From a checkpoint of a small mixture-of-experts model trained on Wikipedia.
Size: 11 layers, 16.7M parameters.
Experts: 4 picks a token, a softmax router, a shared expert of 128 neurons.
Below are experts of layer 7 (counted from 0) of a mixture-of-experts language model. Rows are named up (a neuron's input weights, with its number) and show model dimensions 0-159. Each number is 500 + 25 x the weight over its row's rms, rounded and kept within 0 to 999. Numbers have three digits each.
Before each expert's rows: "mostly gets" lists some tokens that are sent to it at least half of the time. This comes from a sample of Wikipedia text that the model never trained on.

# expert 18
mostly gets: "ording", "gress", "stit", "ceed", "sequ", "ecut"
up6:488483470500503528501553497488500469482481533479506466543527526500503540520536515510517504482453499500496524481504470504505500470462522513498488503520502478475486553482511489555478482499552492469512509494507542489501480553508478484499503492492474523494519499489459495452503548534505539497500495470505528534495475479486525498491535478486498535507528537498521494492519504527541508497468532451484480515453455518477502486519525477490497491483469425483500514477523477490492458414477531
up7:487489530515510524468527515478506503515465486519503476492477503518495494494506479559519505497499491477503457480505529534480513469448508470519524480487519523477463455499537498494472482487509474499497494502537495488501508515530493528492538498478455493543550478529465503527529528495516511498479498461499522526440487516503486475514526469505487461499469491535499520527517482509488494468475503525460539511500506534509545479464542481493540487536484523536497495505512519615468468502473498
up8:549508487561509523529482463517489527507471557467512465519521474522508508524546477526496509508509512476480441514514480476471491513500499487492497508472528531517490512523516474531515522488450522478494526510511531569480459508505515483525489543470510520533526515498485527497475514469538501496548495493504521504507484512466467490463495533513499486485492489461454499428460481472485514476535477512503492461494514508488492543481482504487495513530558509443510473473512488505521508504472528
up9:496490540515525518500490450554540506505501502561510487497501514523444502483500510503485494486492477493546502502522457505500500481489498496499488516516440487523558482491521505491455504466463568482523506491504444533486483495553505532492471520487505511512444529457483519511485486535490500493546514519516529505514506481441502478455539529499504448532505531486477502475502525465497498510469556518516470474489501506521469519522502508501515480551494507507462486491479526489494528513496484
up10:513506486473482526483511483481469510523494480478493485521523525508467515514486493538432488504486473492462502552492495501550565487499493508495527501486516534493471507529499479524424513495537490542518488505435490507535473478514467499499488474458482514481485500538520506518494510459471485477500489440476478518508524507499451517497515495534509496515478538524483494529507486509519488497492504508492500449479521545478511497489539524458527485460500496555486488487526525551469481528550503
up11:523529506462470502485481498472463497489537498493502475473486487555484540514490529531486479494474522466454491567511491527523504546585480494531474479483496526507528518490481470525514497512444499541479480487509493497571478508478492519513452490496448544512527493517470482533491500509531480519501508493475517484491478461526479475524508502505514505502460464529509488515512495531500513523497474449495507490516477510491531477551492491528540503522499506482490502535468505468532470478465510
up12:507513507538480452496536502499480458505499496498511523507488484530516513491510449476502514499495465500526491475511531496526556480530510496483482504475493492523502478446477496540489505494479448488492477529512475516480519536507474486492464512508495461500513540544495499505448505521464515506521506492509523448494495478499497516510409495490476575532501530517475510509532522448503523465505467558505518484484525528513482508465456508495522503486516459452503528511501495526517536505530468
up13:442492496498525465472525508522463532549504514510480508490459524467475493527501504557530515463482510546527499517477521439510495493460511498458494504483494474491502487504474477487509510491516509502549520515491483489537508508510482510493450551504512487532488487500543484458472450539492474519550449527490499553471500501494544496508491512538531523521482472498487509488505526446507508488513498486491521496554520467506506546536533462491491520507470481483476478473516519464532489487510489
up14:509494513480535472511499461461509482523489490540498475504508504512491516504480445551498482522457488500476527463482465505479519480450529564475535478501480488504523483478456479515500496501499514513491545502481502534460496480502510569503493541508491476471513480488489523526551475501491497479491466528574514504508492521538510540500535497466498505498523523475486518469449461495509494507515495511472499471505523510492538527467494450478466512483533503530484529487520508520504541526445483
up15:535476496494452492497509508515535485510479522537514531541514510521466508464494561534492506539480511499469559510482482554462492535541527516471513489481486481469519502493534500490468486518490471470503474485538499487485500514509468509479529516494518482514489466551491455525504528543482495501497435507476492492477489487524519487487519486507510512539495526476474509526506494486463450517450520535519479486507422463501519500527487478511493497492459518500432511514509525485502491528479492
up16:536497520519484470499476510517532504475515477561517495525462496498497498451510509496492463520492499485505474539463515490514566499493471482495492521478454559495532525517503507512485495536534507490477500511506524466503488557458536532543467460489506510503454442479494480498513498455525535494520532511459491521473529542466499450454477483501532487483519491505510505466461465494486538504520467505508479526535489479495485523550505471468471518489519530500509491478484517505477505502516520
up17:523517477504441490501509538487490483457506466504494469472465501483466460487459471471538516501531432493510493529492523551491505527573503466474467476496487499493510490504518481498506481490513467505494530489443496500548512520519512510503528475499443534506511517464507494509511551521505504556459465464528490496483478496526561518498479508495490480492480509469472492533494556488492515502493513508536511493500541513494500499483474493503498499534534536529505505500480452489501494508559495
up18:497494469529510528517464506488510488498452508495500491532466518479489526521520489446505503487503517513558501506491487512508493535469531456509479511480469537494521539486490478476515502495512523513508493446504533488514487518499521466525497555492499505479500512501516512486539447484505529541516505487454501530489466512464529505462465541472492536508527435521522521469481528529548480485497516508477543525528520532479493458493517500468517503520492468469505472518506428526480463456503524
up19:516490521469531521522514453480445479542480517485520455500498491505509494535525501503491535497484493478459524506484499502499475521483493469500553543520535513430520486517456471531506494484501535527535491525498532487480482532523503532523552495489505536527513467459511461544493473503496495472532511476507501503540488523481491455483494479464498494520513481490528503449544525496533502478488513508540447510468495509509508506462511459494518500546511473488492491511529493491510478467432495
up20:517518475518508502505491538501538513516490556527519528493503502501503467503520532486536477507484510488501533498506465541436479506517504507472493505501544497460453518506509466514546493506542487455489528509497502522564468484480481514527498460479506533477488450479499481464455502503526551525484502547496469512457452497468538476460518490513503524504526489470527497524459501526487527505527500483513513503543477467516515461521484472475479485509533515506528453505494510482493462518459501
up21:501513482501452461523500477507506470518506508490519505456491530499497491487527553542487546526532477502466525497513471543505442540481536491505536460437481525510504564516506524539499523506455465528521530498495500554472470470525475439497555454454484505508487471526506519505510472499503522493480516488465497545515530525483477498477472488513491534474484477512527506489496508516508515481529484485503504443499498504473468493495481511505521502518524473504508524533507479476506525498476483
up22:503471551516496505466511512497525511462493512511465496537480502525544504496524532489528483524484482509465493482491533509475505466491493530471527523505488488464455505507515461522505486531534476480513491476526441474483503505513532495483535523477511509517494481511478471522514562507488501516447493454535493542487469512509500430513523513511482492535506518467511494467507508494495504529518480510477521484499517443523509501487477526466545465478441489469494547540487520509503538443537475
up23:481497531486485465468519543496535532496464508505480491512484487470530496505468455503495466487526528499471528457485531463535485497466492517472454506541483500540476508489508477483462497497479535490490511483499531461511526504528521464465462492519518495480423551530502505533499491514487507512501484476501481508490524532512493520480490487453513549521498527478507539493515452524494490512527502511488551454555540529512508475513523503485528514497507526491523516496492499548464541543519471
up24:520516536484491521524521527517524504551486529534491494451506525501527471482514465508495533506510494512467550525529501482484491495480484522503497493450525488472473540483544557526507474520535530467505511525501495513462475492482498453552450535483478515473518508510500516514523545476491500501489514528488465451476438497515508482536506531517526483512525477466517495477477486573487504485519498504480529496524506487493509483491485480515468463478519486456506479488489500530449453510466509
up25:513462549477509481503516478531563474510510502483508447466502508483489522490479480502505540520485468530526513492477524470518448518504501481480512466482506492516554496513465537512529525465505481465508498561506536531485499474502500470515502532506560495507486521517518497446517498484498456504549503493520520456495484478454472484455534496526494484486516487479460467473510480509519503467497528533508478517452532560504499517463509507495544488508499451519480523488507500512493469521528500
up26:464515517489513550490490494497478471500543498502488501514503480509519500487548512498532523506510449494526503468514527496481529477453540500558494530465516495498520542538520507497543508473516528471506511465499505464445526497489495524503477499564523485522519492456447479483477504469485513502533502519513464507502526502513516500457558459478496496496519530489449484473512523530492418498472527510523503525468459450496514461488487509510493490504505513506500510489514505526492474543502461
up27:526511479482482510507483527496526555508516477490506447522495496487496484472527524483488498520522494507540521540498461498462491491497494455507529482489487490492464501524463465547499502531462588516503508476494493529484510545515465489450432466439534507511465498499506480517465483476508509479456507528518497462549505512497492523491474509499478468517525508525515494538488519496502526507512511471475496519532474512484532486496545426470509504507476525519477470513509520468504506508483514
up28:511471494508537481511491548504461469473496534499510545480488503539547487475459448507533488523470478506468470510501515481471521468519543493514564474504539484465467470489497530502473505492537481485534483500490520513483495481493516498505543442523516558531537476516482490441518536490476485493529470518507481487482475539500507486488531493519497508484492498495537493490480480478514489495510484499461490516480527457496512536511511496551488493493516508504504503529522465506462542499473573
up29:491526516489520554490494489483528513502518527535532567521490527492495501532526460522506507511494486500510503508495548479466501527463483507496543524528525514505473488481531473498513484515471489508495486512512478506445510420488504562509510492538524489513485472468477544475461471477486511476458550496522477484544496496529505529520523488472489526513503458503540492493518425503479532476512516527503483484497487499491506451464480495498443502461493517480476516458533504506499495501510505
up30:540477506513491470526498551521487472471501485471475518494521518514488523483481509523487565516533522504525479486473528532487531461501520573513499491523514511550466463489488498474520481505492462462511477516515501492441529513504481541498526494526538508471530501501469496509455533483489489485473497526474476493470438496498497552497447476497482457538517505497537478504508500530471515529500508503509510491503491470493516510512518566533509506522498511506517505483514450431511478506494512
up31:483487524502510472475530536509532484487492503513522479501516468489465505511473479518520528510459488503416502511475484477469528480511479524496505506519547532498465468486507503503502467481496502477502481544512471476564505488541460546496552457475500510503519508524491505522480516471474512536455504503546512488450474468525470532515516471471489533498534502483534487488500518504502531499450518506512486508431492536492491493530481523514543473471532471533556502515513482488512495497491510
up32:529487493549502486486470460486543541534548469534496476508522492530506517512468472497502475486520493513542500480495481498521495490479517492486491469478502506489564513538507508459430528436486520487523490496515499555498495522533519513459458483468523455533526466493547503468525499509475472469453507518523524530469525489492463527493531527477503473476504504497466497495491517512521536496485502479489497526497536503500497487488524459507493491554487508503505505534493534477524525442507510
up33:513497522479487492492480536451487537479512517515563489522499545505457479526492479496497508511471502531490482522513540465493534500552487525491511484476519480478504528501532476497553477535491487524499478515487552478447505466508506516525512500486485521499483523489482504477495525498499513484520541508509558500478459498469485467471494488454479530521516532481515527486495489569475516482533527458527491453514493490495487511500461462459527499413525506481498506498511480531500509512527524
up34:522464470482496456528502501552500496455480469473569505490519503449500476530490478490511501500490485527512500558508487461472510513474520467530521487511489484511492482483532522515523454524471480513501498536474528513505501501511499447565539468522537537500500518482449484512522497496525503529485529501479537538515484453511528515516526474440506508509528513492546499525520533538496533469505514483496472500521479451516484500489478527485471521468482504532491487527486478511474509505462469
up35:498496505491517507535500491522521502552472508494523495498534486510520507513511497551504467540528516502469478549505490494494523473495524460461542506464541473502520516528510519482484471505508458511517486491498506545461487565470469491503531460528545474470507473455485520470491493484484528492459495496496493546542488522498483466497517496503471494514477519455452509467458499501527523525474524458535512497446476487486495483493522509520452466534489468471542488520515516510556511497507498
up36:506509506519485522481555514488509458489481510544459508487506509509496499544500550507501539521477507509551505499528504542475482481476466539483496455552503528544519468475513456522487491495515480463512495515488518575468504481469516516494487480492513501513483485501474501450495504529517478519465542484553483467538492481516483479528522516490509483502513502510492478502484460516498542466518542470452508515484486518501470529475492433472524519485480488523444502490511512486515486546517504
up37:508506483487495489475523505506499490471515549450485528496472473478518495501514486467556523507505503500536552521505535565466524498500516472476537495527549466485452497489526493513513515454508503500498508506514426555538503484501491434498508506513508436512500490506473500482479509533494503518460481472510497495522480437511484486546499521507510509501485463530545505485499512497523517466484513537482487488540520460487488491533501493476520497507485477497513509520476483498511539551551495
up38:487481503518456481532476459517524436484503499470454512508511498477504554459461541502482505507511472501531451538535481516494528504499516456502502466539457483543496489505509499511528500492470527527497534519484512510569544517503488469469451484484499519464489483491495491457465473475482476563477446520489508492504511477478513484488502501503498539548515505506469490512526480461516487494529505514506500498508528520512504469500503497518530472468479506524503484472481526547503461537530510
up39:518468508558442502464490494489512491503500521474478515526523491517510490510501463487514490497475448512524503515482482500512528495563536462476501498505500516516460512481533514458488495485442514498506475523505512542551533495481485477487539497488540502514521505520517461533493546532505488519429469541427500485514487479568500492517506525474509486513479482473510510492503523495528509485488530517461509486486517500507509502460448547468519521472476463478488501524473508492482507470485503
up40:444511489462513469494477475486470483482502521468458510534481509477495484468476509474524519485486532500514494511511521440501518478482491455474495497535561472517456509547489544489507502496509524505525522551505476532515507412488527518484482509539532510484493542492497509505483534520454497517494485515528499496479484476453533524497534510525501515493520516485549521499492515485496457518488485501501476511559500470512482499530523531486517483507522506501545490478469493497465500563514469
up41:494538553473496508457538518453485493518517516503475492526499465499529537470522510542518430485483498523509558487549492522530501489490508521508502489489504495503496523477501508501494502467492486501516489507538496487523479501511524479476505423503483488515488482522482510499494466585489495495533508449519495475503455483542469522521522493476514529501447487499520501502468431456498519466503523489442536494532450509476496501477482503535521504496484466479519491497522513492492500520487491
up42:490499503515492511518492478481531467462487493519511509483513494530499451528502466539504456463544484505476501491496517479524506517464491486534524511516527521528515520473482479539504462552505522460474508521490491506483500487512511544509475582487461469513492529486473540493465488476538499493450480504470526488494522544488488512510520469510500467477545534466514498444487523471515476504504499517505502500567524504511522545502487462498475516543484519503518504459477465511539465516521534
up43:498517479508529520523495476510509496549514488500484538538544507451507493529504522512489501447576499521451525549512459470522468508450443489524497541497479487535535477553473482534518490505495497471494512491474502478477489500480479481513458547515520515526490475479500501478529544537501512536507510473460552486522522506484497441494525497509514479482501498495513470498493504464501527480523528492467472508510485507467505525508520494514504532514542524484512474492497519505471444495484474
up44:508510529529471533486508477531492523456464535520461503520470512495480496520464458486511545507486492498493469458498483485462473511469542519498463482477494505498425491481519523496493468485509568439487522520497472513549481506507526512537512557505448522533525535492493482533485476491503517516472483487517544509472507531495498462490538510518512531479529479436471494499493506505483551513503508513478501515535520481518522487491494514531529480519487498457482506480477503477487495505520538
up45:496523494478482507511515446477478500493511509474520540509533493508480483495517473513491490493478508497427494501513453514558447515508507536442525480524480532533482500524464521449495504478475484484501515495515476497506497503536504449523479478473501493510485556562522519492526524489499547500477499532511499503464478495518484492501475513480508534484470475521539503493497490479530483534452481503489519523534498490494493491495506496547477487574524495503556525507493479477505525435488467
up46:510474548477513521492501470508528490472452473476497508523460489492476492547507503498489513494453479480542489492500485529464468560499527510537490499483534482497493494477511514494516518524464559502534524522522496475541490489490487501506473532506492466521465467549463463504468484517488518470512492549506538504530484487503432530499483514533506546501485496536488506531490520464514542495486479503527535458500535485506478494490512503473549483479511459457525499479482487523525508484512551